Weights of a small mixture-of-experts language model, trained from scratch on English Wikipedia.
Experts: 128 experts in each of 5 layers, a softmax router.
Below are experts of layer 5 (counted from 0) of a mixture-of-experts language model. Rows are named router (the router's row for the expert), down (a neuron's output weights, with its number) and show model dimensions 0-159. Each number is 128 + 24 x the weight over its row's rms, rounded and kept within 0 to 255.
After each expert's rows: a language model's description of what the expert responds to. This comes from a sample of Wikipedia text that the model never trained on.

# expert 61
router [130 122 145 141 137 104 118 161 129 117 118  93 121 135 156 155 129 149 141  84 115 103 122 168 136 127  96 122 159 134 100 178 101  85 132 181 170 135 110 145  78 141 114 148  83 157 153 111 124 121 126 169 140 123  90 149 139 130 148 139 198 151 120 119 124 165 128  98 111 135 131 170 143 122 131  86 148 140  74 148 112  87  95 123 131 127 121 114 104 113 130 164 134 160 139 100  76 128  94 144 174 115  93 135 120 138 152 111 121 127  80 118 112 108 136 150 155  96 129 134 117  80 149 116 142 117 117 115 112 121 115 126 129 194 153 161  99 110 144 112 152 136 121 147 131 118  99  96 159 138 139 141  88 116 133 127 118 143 165 121]
down1 [107 136 110 142 103 112 190 147 150 137  91 129 156 155 135 112 155 102 165 125  83  99 157 116 158 121 121 108 119 122 129 120 133 129 173 141 130 133 161 107 126 142 150  81 129  89 143  92 124 133 140 105 112 114 116 164 160 124  90 158 115 147 138 115  51 164 169  94 123 121 131 107 132  96 139 121 138  94 130 103 185 164 160 122 142 124 105 154 127 178 134 154 127 139 123 119 149 115 114 131 104 122 122 114 147 127 121 141 121 136 118 124 176 158 152 102 114 128 172 157 118 139 114 125 105  96 101 181  95 114 131 123 165  74 108  66 144 142 115 131 109 155 113 127 131 112  93 164 149 127 141 154 112 114 125 141  92 108 135 131]
It responds to: Country-name endings in tables

# expert 56
router [143 142 152 115  98 140 138 144 109 118 166  80 150 105 134 117 113 100 106  90 115 113  91 132 130 120  92 107 173 149 136 163 103 142 162 189 166 148  88 153 141 144 122  79 122 192 129  93 132 110 131 145 126 122 101 131 127 141 111 154 167 146 122 122 106 130 125 127 119 135 135 151 112 139 146 114 148 169  99 146  90  97  83 101 151  84 152 136 168 126 105 155 153 170 123 122 134  97 108 144 136  95 109  99  85 123 138 106  92  96 125 125 128 133 123 128 156 106 167 145 136  78 140 135 144 128 132 142 152 143 108  85 140 150 130 173 133 109 158 123 174 105 116 159 128 124 129 109 107 107 110 161 115 145 151  80 115 125 152 131]
down1 [111 129 138 158 129 134 118 112 165 147 122  85 149 141 140 110 131 160 134 161 140 128 113 136 132 122 168 108 120 140 176 160 145 159 130  96 140 101 144 137 142 144 138 106 113 104 140 150 103 138 155  94 133 140 139 148 140 114 119 122 117 126 177 158 153 118 117 118 164 151 120 148  89 116 116 111 145 125 125  82 127 109 143 141  67 137 149 154 189 112 174  68 166 107 136 115 130 187 114 114 161 111 123 169 120 138 162 167 136 112 120 118 166  94 134 130 139 103 132 117 140  92 141 126 116 115 100 106  85 116 117 159  99  92 139 110 120 108  89 113  93 124 104 153 134  70  66 135 141 110 126 133 137 145 131 154  90 102 128 101]
It responds to: Inner word pieces

# expert 33
router [105 134 148 143  89 110 142 155 125 145 153 109 116 122 141 117 134 136 113  78 109 116 103 170 141 138  66  77 160 131 105 133 134 105 138 159 162 172 128 125 105 137 112 106 114 146 138 135 133 149 130 173 143 111 109 160 125 150 117 172 141 154 121 102 103 207 117 119 144 144 156 145 158 150 125 114 159 128 126 124 130  78 109 101 173 123 138 110 120 103  81 143 131 163 112  76 133  87 103 130 135 102 134  87  90 125 141 101 165 125 118 100 135 154 116 138 124 111 156 193 165 106 152 137 115 126 127 114 138 160 107 118 140 135 132 124  99 116 155 112 153 150 136 138 161 126 113  93 127 104  92 120  94 126 132 112 132  75 146 139]
down0 [142 145 124 134 117 129 120 120 171 170  71 162 145 139 147 161  92 143 121 167 142 115  68 117  88 141 134  90  81 120 122 121 145 126 114 134 101 152 133 123 124 173 161 129 152  60 115 103  77 122 134 135 110 116 148  90 142 133 157 120 119 150 117 176 136 111 134 129 127 136 158 105 139 128 121 120 132  98 111 164 109 122  91  98 127 149 118 142  99 108 106 139 110 140 153 148 143 125 161 119 141 144 146 122 154  87 145 153 117 152 119 113 150 161  96 127 125 130 162 123 152 113  55 183 137 130 144 112  88 117 137 155 166 146  98 101 129 141 102 130 125 124 156 122 130 104  90 169 120  94 117 177 128 147  89 131 125 135 130 130]
It responds to: Sentence-final periods

# expert 48
router [128 135 141 153 106 111 115 165 136 113 133 126 130 100 131 162 103  95 142  67 110 113  89 165  99 107  94 118 127 135 123 128 123 114 114 145 142 141 125 171  90 175 129 114 117 139 122 142 112 172 171 169 156  85 138 124 136 142 107 157 151 151  99  93  98 184 149  88 138 146 182 148 158 159 149  81 143 140 121 140 113 108 124 133 142 139 122 101 115 104 105 134 122 142  86  88 117  97  89 154 157 119 138 128 134 113 136 166 116 106 125  80 122 112 110 140 161 112 146 153 160 112 129 146 121 107  95 120 128 145  97 103 104 138 145 153 110 142 146 154 148 129 156 159 154 121 114  87 129 135  90 137 118 168 157 102 107  87 158 116]
down0 [119 112 139 136 103 141 137 135 186  80 124 108 110 156 132 146  97 176 125 128 120 155 118 184  99  97 133 149 135 147 125 118 108 149 152 131 142 125 152 131 175 143 113 123 113 129 151 132 110  87 102 137 116 141 118 137 134 132 159  86 118  73 150 141 150 113 145 122 144 113 119 158 141 153 156 133 112 138 120 118 117 148 137 145 137 110 113 119  99 110  88  84 155 169 150 137 139  89 107 149 131  94  81  89 128 126 154 107 135  91 113 177 108 151 156 147 137 150  76 169 146 111 141 152 143  95 211 129 140 123 120 140 109  71 128 150  97 147 118  85 137 125 114 121 125 157 129 128 105 121 146 126 160 128 131  98  80 139 105 130]
It responds to: Pronouns and possessives

# expert 63
router [102 146 143 137 114 107 108 139 109 169 172 117 163 124 144  97  94 117  79  75 114 109 112 149 127 123 110  97 116 141  94 150 118  85 119 134 147 168 109 137  90 158 124 122 104 132 134 123  63 108 126 151 130 133 131 132 140 140 130 121 131 145 117 131 128 179 155 123 126  52 151 151 147 135 145 111 131 125 110 123 138 103 130 101 171 112 123 133 125 130 141 130 147 149 122 108 127 132 110 106 203  87  97 140 142 120 143 162 167 106  73 131  83 154 178 126 129 135 161 146 139 131 138 136 109 122 129  84 127 150 112 135 117 180 112 117  85 142  98 101 175 112 132 129 140  88 118 125 157 125  97 175 112 130 150 117 125 122 131 137]
down2 [100 157 127  82 161 109 142 140  97 116 135 104 139  95 118 138 143 105 146  90  99 108 127 158  97 141 114 132 123 138 157 148 141 165 131 122 138 128 144 167  98  98 102 139 131 157 153 111 166 149 153 130 130 123 128 114 103 137 123 157 137 109 160 111 162 162  93  74 146 137  63 168 144 103 101 106 130 165 131 136 123 103 183 113  98  98 125 138 119 170 119 149 131  83 131 132 140 113 131 138 126 125 100 141 140 146 162 103  98 128 143 137 165 106 130 148 149 104 152 138  92 119 178 110 146 100 136 184 152 103 130 118  68 122 104 111 145  77 170 143  93 134  78 121 119 149 114 140  96 142 127 139 116 104 149 132 119 135 117 140]
It responds to: Initials and abbreviation periods

# expert 21
router [121 145 168 128  99  80  89 129 177 132 131 124 167 122 141 123 164 136 132 112 115 124  96 123 121  92  93  84 150 135 133 143 119  90 160 158 135 133 104 150 110 162 125 155 131 109 132 149 101 140 105 140 130 110 149 129 120 142  83 163 143 135  96  82 121 180 142 123 103 121 164 127 172 152 150 120 181 126 125 129 143 114 124 120 183 140 144 117 120 114 112 119 150 126 111  77 122 135 119 141 130  84 113  88 126 119 155 120 140 102 129  80 123 143 110 157 139  63 153 141 117 147 114 174 148  97  96 120  67 158 118  92 125 132 150 149  95 121 146 132 131 157 163 138 148 101 118 120 145 134 102 155 105 143 103 104 110  87 133 134]
down0 [ 99  80 112 134 137 186 142 114 144 162  83 129 142 114 113 124 132 160 149 107 113 126 139 157 121 137 132 109 160 139 142 120 133 118 186 139 164  71 131 123 140 117  82 104 127 137 130 182 140 143 148 131 147 119 125 101  73 130 122  61 159 115 148 104  94 128 118 149  96  93  98 126 165 125 154  81 147 162 157 110 156 143 140 159 166 122  76 140 126 118 145 120 143  93 104 124 141 141 125 140 129 151 132  93  81 136 157 114 139 119 124 116 175 157 141 126 139 114 100  95 114 119 109 154 112 147 155 122 118 131 119 122 113 138 134 145 136 106 109 161  63 124 120 131 122 105 130 125 108 109 133 146 115 192 134 150 125 127 140  86]
It responds to: Relative clause openers

# expert 3
router [ 98 127 174 156 119 102 141 131  90 144 128 116 169 128 158 142 116 132  89 113 137  77  91 175 124 113 105 121 137 168 132 156  98 144 127 113 135 139 117 120  90 154 133 121  72 155 146 124  85 143 124 156 167 115 117 145 182 148 113 159 140 168 105 127  98 149 150 135 132 116 151 142 168 121 131 122 135 160 128 188 115  73 113 126 147  79 130 122 134 101 122 122 138 124 119  84 100  64  72  98 164 105 142 128 113 126  99 121 130 134 112 101 126 142 132 139 156 110 150 122 150 103 134 135 124 131 146  96 145 120  98 117 128 150 110 144 133 144 134 131 137 115 151 143 143 106 112  68 133 136 124 188 109 156 139 121 115 116 172 135]
down0 [126 143  93 123 111 112 136 130 135 143 118 158 123 113 124 180  96 107 128 123 107 117  79 135 113 144 111 113 145 106 166 103 142 111 125 158 117 110 100 113 127 164  95 106 102 156 124 100 101 130 148 148 157 140 157 161  91 122 154 117 170 133 160 134 144 140  79 122 120 152 114 172 111 157 107 110 115 141 143  93 129 149 142 153 134 124 171 150 128 122  99 109 187 125 160 167  99 158 128 135 129 122 109  91 134 143 142  94  92 105 127 110  73 156  99 102 133 124 119 113 167 125 129 120 146 157 108 126 102 182 131 139  48 125 107 122  99 108 149 131 172 144 117 178 149 148 118 136 128  78 117  99 149 103 116 134 116 118 109 126]
It responds to: Time-phrase words

# expert 8
router [111 130 162 149 120 145 148 121 114 138 133 118 165 107 118 172 124 138  98 118  98 116  89 174 138 115 139 115 147 140  97 141  82 119 174 144 137 124 139 157  80 160  78  94  90 143 139 146  99 138 176 149 162 125  98 159 153 152 122 161 147 154 109 123  99 152 124 129 125 128 171 147 161  98 145  95 131 144 110 144 143  91 128 129 147 115 170  91  90  87 136 114 141 136 116 121 133 132  60 121 140 131 131  95 130 122 105  94 100  88  90  86 120 134 128 158 144  81 144 127 118 121 117 114 147 144 125 117 128 115  95  98 133 139 119 144 119 143 165 126 145 116 161 152 155  92 116 105 152 141  86 168 138 133 148 131 103 117 169 144]
down0 [132 106 114 146 180 177 119 136 120 120  77 120 129 151 141 150 120 132 131 129 146 145 124 135 146 110 117 117 148 146 126 136 120 173  96  86 128 146 133 172 169 134  82  69  65  96 169 150 107 148 129 107 129 110  93 134 131 127 188 151 146 131 103 104 127  85 145  97 116 153 117 151 126 143 124 134 178 128 133 113 153 111 107 124 124 121 103 139  74 138 147  99 164 123 125 137  87 120 113 119 121 182 123 114 129 133  93 112 137 125 146 131 157 148 156 148 133  90 173 130 135  99 156 108 147  81 140 139  84 145 131 131 152 111 166 137 126  98 150 101 111  98 111 127 129 108 119 117 122 128 105 130 144 151 128 151 182  91 110 149]
It responds to: Sports records, scores

# expert 24
router [115 162 164 150 109 119 108 145 132 149  95  91 193 122 149 124 116 113 131 142 115 131 127 125 105 110 110 137 138 138 141 146 136 124 127 129 141 137  97 159 102 134  97 147 121 151 180 101  66 131 141 136 140 123 113 134 124 135 100 136  93 167 124 161 112 129 127  94  77 120 141 114 130 119 144 141 137 144 143 145  71 146 116  98 145 101 143 113 133 109  78 174 184 132 120 108 124 148 123  91 143  79 105 132 108  89 117 154 103 149 124 107 155 145 121 168 131  97 136 174 104 130 183 140 152  81  78 108 116 132 119  94 132 136 165 143 112 137 118 132 165 126 168 138 110 101 117 134 164 104 119 166  80 156 119 131 123 139 154 124]
down0 [156 137 112 134 144  92 188 150 142 128 127 133 142 104 142 136 121 124 169 163 138 143 151 101 129 123 121 115 141 106 108 170  96 157 101  90 152 111 152 183 126 145 114 139 106 122 138 145 155 147 123 109 136 118 125 171 149 128 129 104 129  99 132 166 116 123  71  91 159 143 137 152 105 131 151 119  85 123 154 136 152  98 157 105  97 109 151 121 131 178 112 157  97 137 176 116 116 113 107  79 131 136 151 131 159  88 113 158 141 163 129 116 112 165 136 144 119 129 130 124 111 131 134 142 102 124 133 137 124 160 136 147  59 105 144 127  82 138 163  73 143 100 167 137 122 137 137 131 127  89  89 100 101 143 148 106  94 121 111 170]
It responds to: Infobox field labels

# expert 25
router [124 154 157 154 117 117 127 154 106 124 168  94 107  97 134 129 126 131 139 121 118 133 108 123 133 110  75  75 167 142  98 136 133 111 108 130 159 153 115 120 115 124 112 130 102 135 155 140 135 161 156 181 128  96  89 124 127 144  75 138 145 137 103 136 112 171 161 118 111 112 131 155 175 154 117  89 135 119 101 126 139  83 105  98 161 102 143 100 103 158 114 143 129 190 138  78 148 118 142 113 163 127 116 119 137 112 151 131 152 114  99 120 120 136 129 179 122 118 168 159 154  77 141 172 147 101 137  97  86 116 105 118  97 140 146 137 110 115 141 123 162 162 148 116 156 139 120  93 140 124 100 121  95 120 125  81 120 110 164 152]
down1 [127 117 114  79 149 131 131 144 157 147 102 132  90 121 129  71 141 112 123 113  80 119 120 105 149 148 106 117 131 129 105 176 113 141 106 137 145 124 126 131 103  90  95 161 122 188  97 172 169  96  99 149 125 155 160  74  82 112  97 101 131 140  98  70 177 110 135 118 119 168 108 132 159 111 123 128 128 122 131 119 145 153 170 125 154 161 140 138 116 170 130 135 159 129 163 116 172 164 146 116 109 135 136 140 137 159 163 145 136 130 104 103 138 129 102 133 113 156 162 156 162 150 128 131 141 139 146 152 137 122 113  99 184  94 145 120 125 142 104 118  83 141 125 110  91 101 126 144 122 135 141 113 148 143 138  85 134 137 129 140]
It responds to: Institutional word endings

# expert 42
router [ 79 141 134 152 134 101 135 119 121 142 158 122 164 118 132 158 126 130  88 100 115  91  83 164 123  89 127 135 139 133 148 155  67 103 132 139 136 145 130 139 112 143 104 135 102 133 148 102 119 121 113 155 143 116 104 173 183 156 126 128 158 176 110 122 107 202 168 106 125 110 144 132 175 131 142  85 173 176 104 142 129 123 144 123 120 124 128 117  97 130 126 111 121 158 131 104 116 120 118  98 161 118 133 107 119 117 158 141  75 109  86 125  93 140 149 135 159  70 105 130 111 111 129 148 116 101 108 103 127 165 126 108 115 150 122 126 127 144 145 118 180 129 172 115 159 116 108 104 147 131 107 163  97 133 162 112 110 143 131 141]
down0 [113 138 131 141  87 122 137 144 117 121 141 114 141 111 105 131 130 132 142  95 145 109 122 148 167 108 134  96 119 165  79  89 187 165 105 111 114 158 147 140  87 139 140 118 127 152 153 104 119 141 141 127 108 129 141 157 140 131 126 147 130 101 205 106 132 119 158 150 121 120 157 135 124 129 104 116 121 120 131 130 125 119  78  97 129 159 136 134 108 124 151 119 131 127 136 141 151 158  79 150 153 138 134 144 121  93 123 158 155 207 122 131 117 118 141  92  86 188 163 123 130 162 142 112  82 132 114 126  79  96 118 146 115 140 137 143  78 128  97 115 108 150  62 148 145 121 127  99 130 108 111 136 122 170  88 135  89 132 119 122]
It responds to: Numbers in lists

# expert 14
router [126 147 182 116  98 106 108 135 114 143 139 107 166  82 150 135 118  75 112  99 124 105 111 143 144 129  75 115 176 164 127 116  77  92 140 154 131 131 133 131  87 150 134 154 109 129 114 123  96 120 149 163 138 108 136 107 137 150 108 139 132 155  87 107 129 162 126  99 127  98 126 164 158 139 161 119 173 144 124 154 139  94 132 124 190 114 161 117 143 131 121 117 149 143  91  96  96  89 128 132 159 117 130  81 108  94 112 114 153 100  97 112 134 158 146 141 143 121 174 139 135 145 125 148 155  92 130  77 115 125 116 107 116 143 121 119 116 120 122 128 146 161 125 128 138  74 102  88 141 117 120 133 158 172  90 117 127 129 163 142]
down0 [138 170 136 152 147 144 129 139 131 126 131 148 131 110 149  97  84 166  80 114 163 139 118 152 131 109 131 168 102 121 119 164 172 119 132  78 129  81 156 113 111 101 111 146 105 190 110 137 110 117  83 147 118 126 113 112 203 133 180 114 113 109 113  95 104 156 123 117 120 151  95 121 100 123 126 106 128 117 121 141 139 119  79 171  60 125 109 168 135 137 132 101 140 118 124 172 126 129 111 135 109 174 132 139 161 124 150  97 112  76 106 121 113 141 120 153 152 140  84 127 158 145 137 152 162 109 145 131 152 147 130 133 122 128 136 155 108 140 139 114 115  93  99 137 123 120  92 153 123 164 129 119 112 126 172 140 134 136 143 121]
It responds to: Mid-word pieces

# expert 37
router [137 130 151 125 121 127 135 135 110 130 169 108 174 127 128 150  97  95 113 112 105  95  94 155 109 105 132 133 102 139 153 170 112 115 174 147 140 131 107 177  98 133 152  98 141 139 137  64 105 136 143 133 148 134 114 151 157 137 105 154 153 149 100 167 127 124 151  80  95 104 137 149 129  99 159 111 135 157  89 127 130 113 137  68 118  85 167 133 132 117 114 136 156 134 106 129 111 127 100 139 156  82 105 146  90  87 145 110  82 112 107 142 132 155 142 128 170 103 132 140 137 130 132 135 149 133 132 118 151 150  84  98 115 158 115 149 120 107 171 118 167  94 135 164 129  77 114 134 159 106 109 151 142 124 137 109  84 132 163 142]
down1 [176 129 136 111 142 135  93 140 139 156 149  98 114 110 129 123 125 110 106 126 110 134 141  94 110 115 161 114 154 162 151 161 153 109 112 143 164 133 121  88 160 101 146  80 128  88 129 109  80  79  65 120 162 107 152 127 110 142 105 106 101 171 114  90 109 141 118 156 137 111 171 109 170 144 173 152 121 155 130 102 170 140 160 125 107 132 127 104 132 151  58 111 147 100 138 143 136 104 147 151 137 127 125 108 146 112 167 124 151 144 117 123 167 112 125  94 137 111 124 154 123 107 100  98 165 138 109 141  86 108 140  98 173 119 127  94 121 111 111 149 114 177 123 116 139 160 132 131 143 140 144 124 128 157 109  93 148 130 142 139]
It responds to: Word starts after punctuation

# expert 35
router [118 122 142 112 100 130 129 129 124 111 149  99 148 100 146 108 141  79 116 100  97 100 122 131 115 122 107  95 189 167 169 132  98 115 170 166 130 130 120 141 105 146 130  82 117 159 129  80 133 157 160 144 160 104 126 119 133 150 130 169 139 127 107 109 121 125 123  93 132 144 127 172 140 136 112 102 145 158 122 163 111  81 125 114 134  97 152 120 163 128  85 140 155 160 103 126 122  97  95 135 162  88 116 103  76  93 134 140  83 115 124 114 120 114 120 133 162 106 162 129 153 107 151 137 128 126 145 117 136 145  94  76 127 171 153 160 130 119 158 101 159 144 110 153 142  94 130 101 125 100 130 154 110 121 161 103 117 117 187 133]
down0 [116 136 147 110  91  89 117 147 152 115 160 139 153 122 157 135 127  88 115 131 141 145  78 106 122  83 155 127 144 123 113 138 122 111 114 126 185 129 117 148 134 160 115 127 176  88 146 123 129 157 154 149 103 136  89  96 120 140 140 107 103 120 119  89  65 117 160 155 122 133  78  57 138  99 149 110 151 128 130 151 148 111 109 117 131 113 100 108  82 146 159 138 119 110 164 124 177 126 176 159 121 128 128 139 127 107 107 101  64 213 135 136 115 126 142 120 143 168 114 102 113 118 108 122 119 127 151 119 114 116 127 120 124 130 124 148 151 125 144 178 144 142 137 134 128 155 156 113 107  99 104 113 125 123 117 155 145 147 140 134]
It responds to: Mid-word Latinate pieces

# expert 43
router [126 133 154 176 126 109 122 133  86 131 150 121 168 106 147 127 104 100 111 112 122  93 103 183 150 118 122 134 154 156 106 164 107 102 113 129 127 128 150 142 118 162 134 112  66 170 113 106  95 162 121 141 160 125 102 128 132 146 137 144 176 141 126 127  99 165 140 141 138 127 183 169 160 111 140 103 131 144  91 159 113  83 110 132 142 118 139 120 133 112 127 136 135 148  97 100  91  97 100 119 158  82 150 107 114 130 141 132 110  88  78 132  75 132 120 141 154  76 139 132 141 123 149 148 165 100 128  84 110 128 101 103 134 147 119 168 112 155 150 106 136 112 137 166 146 128  95  91 125 111 123 173 131 117 125 113  96 117 151 135]
down0 [118 127 111 138  92 142 106 161 150 144  90 121 141 148 157 137 114 131 133 105  96 126 126  93 151 154 103 166 129 135 116 118 130 147 178 177 137 125 112 150 132 168 130 161 122 178 158 129 134 126 105 120 127 149 176 129 127  93 190 124 103 131 130 115 123 122 106 106 131  98 135 140 117 144 118 111 177  49 133 143 151 124 174 147 137  59  89 110  91 119 110 136 136 124  92 119 142 154 116 136 128 153 134 121 115 118 160  95 184 145 142  98 139 172 121 110 137 113 110  79 133 138 138 132 117 165 129 109 140 116  93  96 150 150 140 163 113 107 137 135 120 144  85 116 109 150 124 135 119 134 132 122  94 122 119 119 194  97 129 136]
It responds to: Articles and determiners

# expert 18
router [108 149 120 112 122 140 124 187 104 113 163  92 162 109 145 103 121 141 130 129 121 108 113 139 131 123  82 152 151 138 137 132 123  65 102 154 131 169 114 152  94 126  95 123 128 182 148 157 100 147 114 165 142 100 138 141 138 141 128 145 179 111 107 119 124 162 151 121 109 123 132 151 167 132 121 105 143 128 105 152 133  98 110 130 158  99 161 109 139 117 114 126 155 149 133  91 108 103 132 116 157 118  87 145 108 124 132 135 146  69  93 102 117 135 148 157 151 126 150 149 111 110 126 129 189 117 123  92 140 127 113  71 121 148 121 159  86 106 103 109 156 124 156 145 142  54  90 109 126 134 100 152 151 155 163 129 126 132 155 145]
down0 [116 109 103 120 128  88  97 108 124 160 139 159 176 124 131 140 149  79 139 133 159 114 142  91 129 141 159 107 144 127 127 111 122 161 144 126  55  71 125 113 132 120 115  99 147  55 128  90 136 150 101 117 124 111 128 142 148 127 136 153 149 124 126 136 150 172 142  96 153 131 126 152 146 140 102 145 118 154 114 120 105 174 103 113 100 139 157 111 103 108 131 147 130 145 127 185 145 113 144 122 125 152 121 101 139 105 128 117 133 127 106 159 139 186 136 123 110 146 117 118 155 143  94 209 127 110 145  96 108 111 124 170 145 136 119 169 147 124 103 146 148 120 147 160 122 110  91 133 120  92 111 129 104  93 120  84 142 130 155 155]
It responds to: Accented European names

# expert 36
router [108 148 130 155 136 119 117 111 143 125 138 124 135 103 133 171 107  81 122  93 105  92 122 131 149  73 145 127 150 133 139 113  50 141 151 147 139 140 133 152  85 150 118 102 115 104 143  89  93 123 134 161 151  88 111 107 137 142  73 154 136 147 109 148 119 155 151  98 108 106 114 142 157 142 158 117 146 145 124 158 116  83 128 116 125 124 152 118 155 118 127 127 143 145 115 103 165  78 112 136 175  90 149 122 103  95 145 112  84 127  93 117 128 180 146 151 150  83 119 136 114 153 135 127  98 116 133  79 155 145 132 123  85 161 103 125 154 122 181 129 175 133 159 139 143  91 119 135 129 125 102 135 135 151 124 140  97 124 120 142]
down0 [164 119 144 146 119 108 125 119 104 117  92 196 135 143 140 112 128 133 130 118 148 148  98 161  84 152  92 102 116 107 133 156 146 140 133 158  91 128 159 123 154 124  87 126 102 139 113 111 172 147 173 114 151 131 104 128 175 133 122 122 153 120  92 180 157 135 128 145 150 113 101 149 117 132 162 121 118  91 140 133 111 117 151 109 128 115 156 117 116 130 190 101 144 124 119 121 102 144 116 122 136  85  97  99 158 123 153 108 164  89  81  93 109 181 126  88 151 121 139 163  75 142 119 124 195 165 111 142  99 125 115  99 132 135 115 135 152 158 116 149 122 127 131 111 118 143  91 122 165 167 132 120 135 117 118 154 130 112 152 124]
It responds to: Common-word stem pieces

# expert 9
router [100 132 133 140 121  98 132 141 133 134 115 111 133 106 141 106 117 129 131 126 120 107 122 139 131 124 112  89 117 140 133 134 107 103 147 157 154 126 112 147 106 137 110 114  85 140 133 105  99 137 112 182 157 109  69 150 182 156 139 162 142 168 102  98 102 145 118 113 129  87 159 142 172 132 146 101 133 179 125 130 129 130 111  91 175 116 162 121 148 124 122 135 156 154 137  84 110 125 105 133 193  64 110 141 129 120 154 130 145 137  77 110 129 135 125 146 143  79 136 157  90  85 149 118 143 122  88 108 101 138 119 131 129 131 142 150  89 120 106 107 158 117 141 148 166 102  96 104 162 121  98 159  80 141 127 113  89 134 156 142]
down1 [129 123 128 122 150 105 136 153 116 126 181 148  96 121 136 135 118 135 131 127 120 108 127 137 136 141 160  97  90 131  94 108 155 150 125 141 178 144 138 140 130 138 146 141 137 181  99 164 112 121 108 158 152 122 104 158 110 116 159 127 125 121 138 170 137 139 135 114 132 108 154 113 118 153 154 143 128 148 124  81 194  64  89 143 150  99 173 113 139 121 118 107 156 122 142 102 108 147 131  88 112 159 103 112  79  99 114 125  81  93 131 113  94 118  95 113 163 154 193 126 144 153 160 106 112 133  95 156 126 106 108 140 103 190 128 138 100  90 116 142 133 116  87 123 138  96 132  96 120 169 127 141 127 115 118 151 127 124 157 119]
It responds to: Table row numbers

# expert 57
router [119 156 136 122 127  86  92 135  90 134  88 116 152  99 136 116 111 145 121  75 134 135  76 143 123 125 108  98 124 145 153 141  84  57 125 131 125 167  96 163 103 137 140 112  97 137 143  87  92 136 129 169 124 106 136 151 155 151 145 164 143 168  84 108  82 148 144 105 106 128 163 139 171 121 122 110 159 121 115 147 123 123  77 107 140 138 148 136 103 105 123 138 135 139 101 125 149 121  71 170 139 143 131 106 130  98 142 115 110 146 117 131 115 143 134 141 128  96 169 144  79 109 109 123 170 123 116 116 111 141 114  78 120 131 154 147 119 143 147 104 168 139 123 124 145 146 119 153 153 130 135 133 118 180 149  91 124 127 147 174]
down0 [105 142 123 145 158 104  98 120 181 136 104 133 116 134 109 122 117 127  99  91 151 161 115 130  92  89 168 121 102 140 140 137 133 132 127 115 145 144 116 132 128 165  99 119 133 123  82 167 117 153 105 134  93 126 119 159 133 128 172 115 121 161 144 145  95 139 136  94  95 126  90 122 136 122 154 188 124 120 160 135 144 154 144 131 147 172 111 110 116 140 120  98 128 129 149 135 147 149 135 136 126 126 110 112  89 165 133 155 105 111 143 121 114 222 109 124 168 105 163 125 164 119 116 157 142 101 111 151  71 145 125  87  98 119 178 167 144 108  97 118 122  90 102 114 126 117 150 101 102 142 157 144 163 101 143 116 149 111 111 134]
It responds to: Biography predicate starts

# expert 59
router [128 127 132 136 124 113 125 134 100 101 111  91 112  95 137 130  96 127 128 106  97 123 133 139 126 114 130  96 148 141 120 115  95  93 159 147 156 137 121 135 104 141  64 136  96 130 172 150 136 163 159 163 130  75 120 120 159 154 118 170 125 163  96 148 115 176 139 129 122 128 136 135 204 131 143  94 153 176 122 147 117  89  93 128 165 119 135 106 101  95 137 129 132 142 144  97 113 130 115 117 159 147 152 148 139  96 163 108 126 130  81 108 133 136 137 142 168  56 118 147  96 113 133 164 154  91 128  81 128 123 109 129 122 134 129 140 109 120 119 110 153 152 183 122 158 108 108 110 142 140 127 136 128 140 143  66 117 146 128 145]
down2 [113 134 111 124 151 134 136 120 136 127 176 156 130 124  95 136 133 133 139  98 137 134 110  99 100 127 148 162 101 153 114 113 136 132 122 141 134 134 102 120 133 138 180 163 109  79 146 118 132 101 116 126 113 126 152 174 121 122 119 131 113 119 208  88 133 142 109 118 117 140 156 127 110 116 127 162 131 142 139 152 128  91 128 161 149 102  89 143  99 144 109 128 110 116  81 118 175 103 157 153 145 172  90 104 117 130 152 149  90  87 147 168  70 116 112 135 153 131 155 133 168 118 129 156 120 127 122  79 146 152 119 124 118  93  97 112 126 127 192 106 141  77 123 130 105 119 119 183 125 160 114 118 158 162 128  96 116 105 103 113]
It responds to: Year digit endings

# expert 26
router [135 123 142 173 142 127 121 169 108 122 119 108 139 114 157 100 126 130 100  95  93  93 117 154 148 124 113 108 160 133 122 146 114 112 135 148 159 133 130 134  83 173 121 124  90 143 136 128 107 139 149 154 135 121 128 141 149 154 117 135 179 141 117 108 109 192 127 133 124  98 147 147 159 150 125  70 158 127  79 176 139  92 117 114 179 117 129 116 113 115 137 123 144 151 106 103  84 145  93 136 187  96 117 117 116 133 148 114 133 116  79 108 133 123 131 138 148  95 177 142 122 109 129 118 170 103 117  84  99 146 101 100 142 170 125 134  96 118 150 118 166 120 129 143 142 121  99  90 118 140 113 167 105 120 129 112 106 137 194 132]
down2 [118 119 117 116 118 131 144 145 136 144 153 115 137  88 102 104 129 120 138 113  63 134  91 121  53 156 127 155 156 125 101 130 140 133 117 195 164 153 129 106  89  97 127 124 191 125 144 119 108 146 181 112 134 120 176 106 127 135  85 118 129 127 122 137 159 150 123 121 128 120 120 109 148 192  67 130 143 137 148 146 125 112 140 149 160 114 120 136 148 116  57 112 105 120 141 133 142 129  98 101 139 139 109 162 135 106 105 102 116 151 142 142 129 101 130 136 105 182 141 141 151 188 114 160 106 140 153 120 129 112 108 103 108 125 121 132 155 108 139 126 110 160 132  86 119 163 127 142 140 140 128 125 141  91 123 138  83 124 121 117]
It responds to: Table cell separators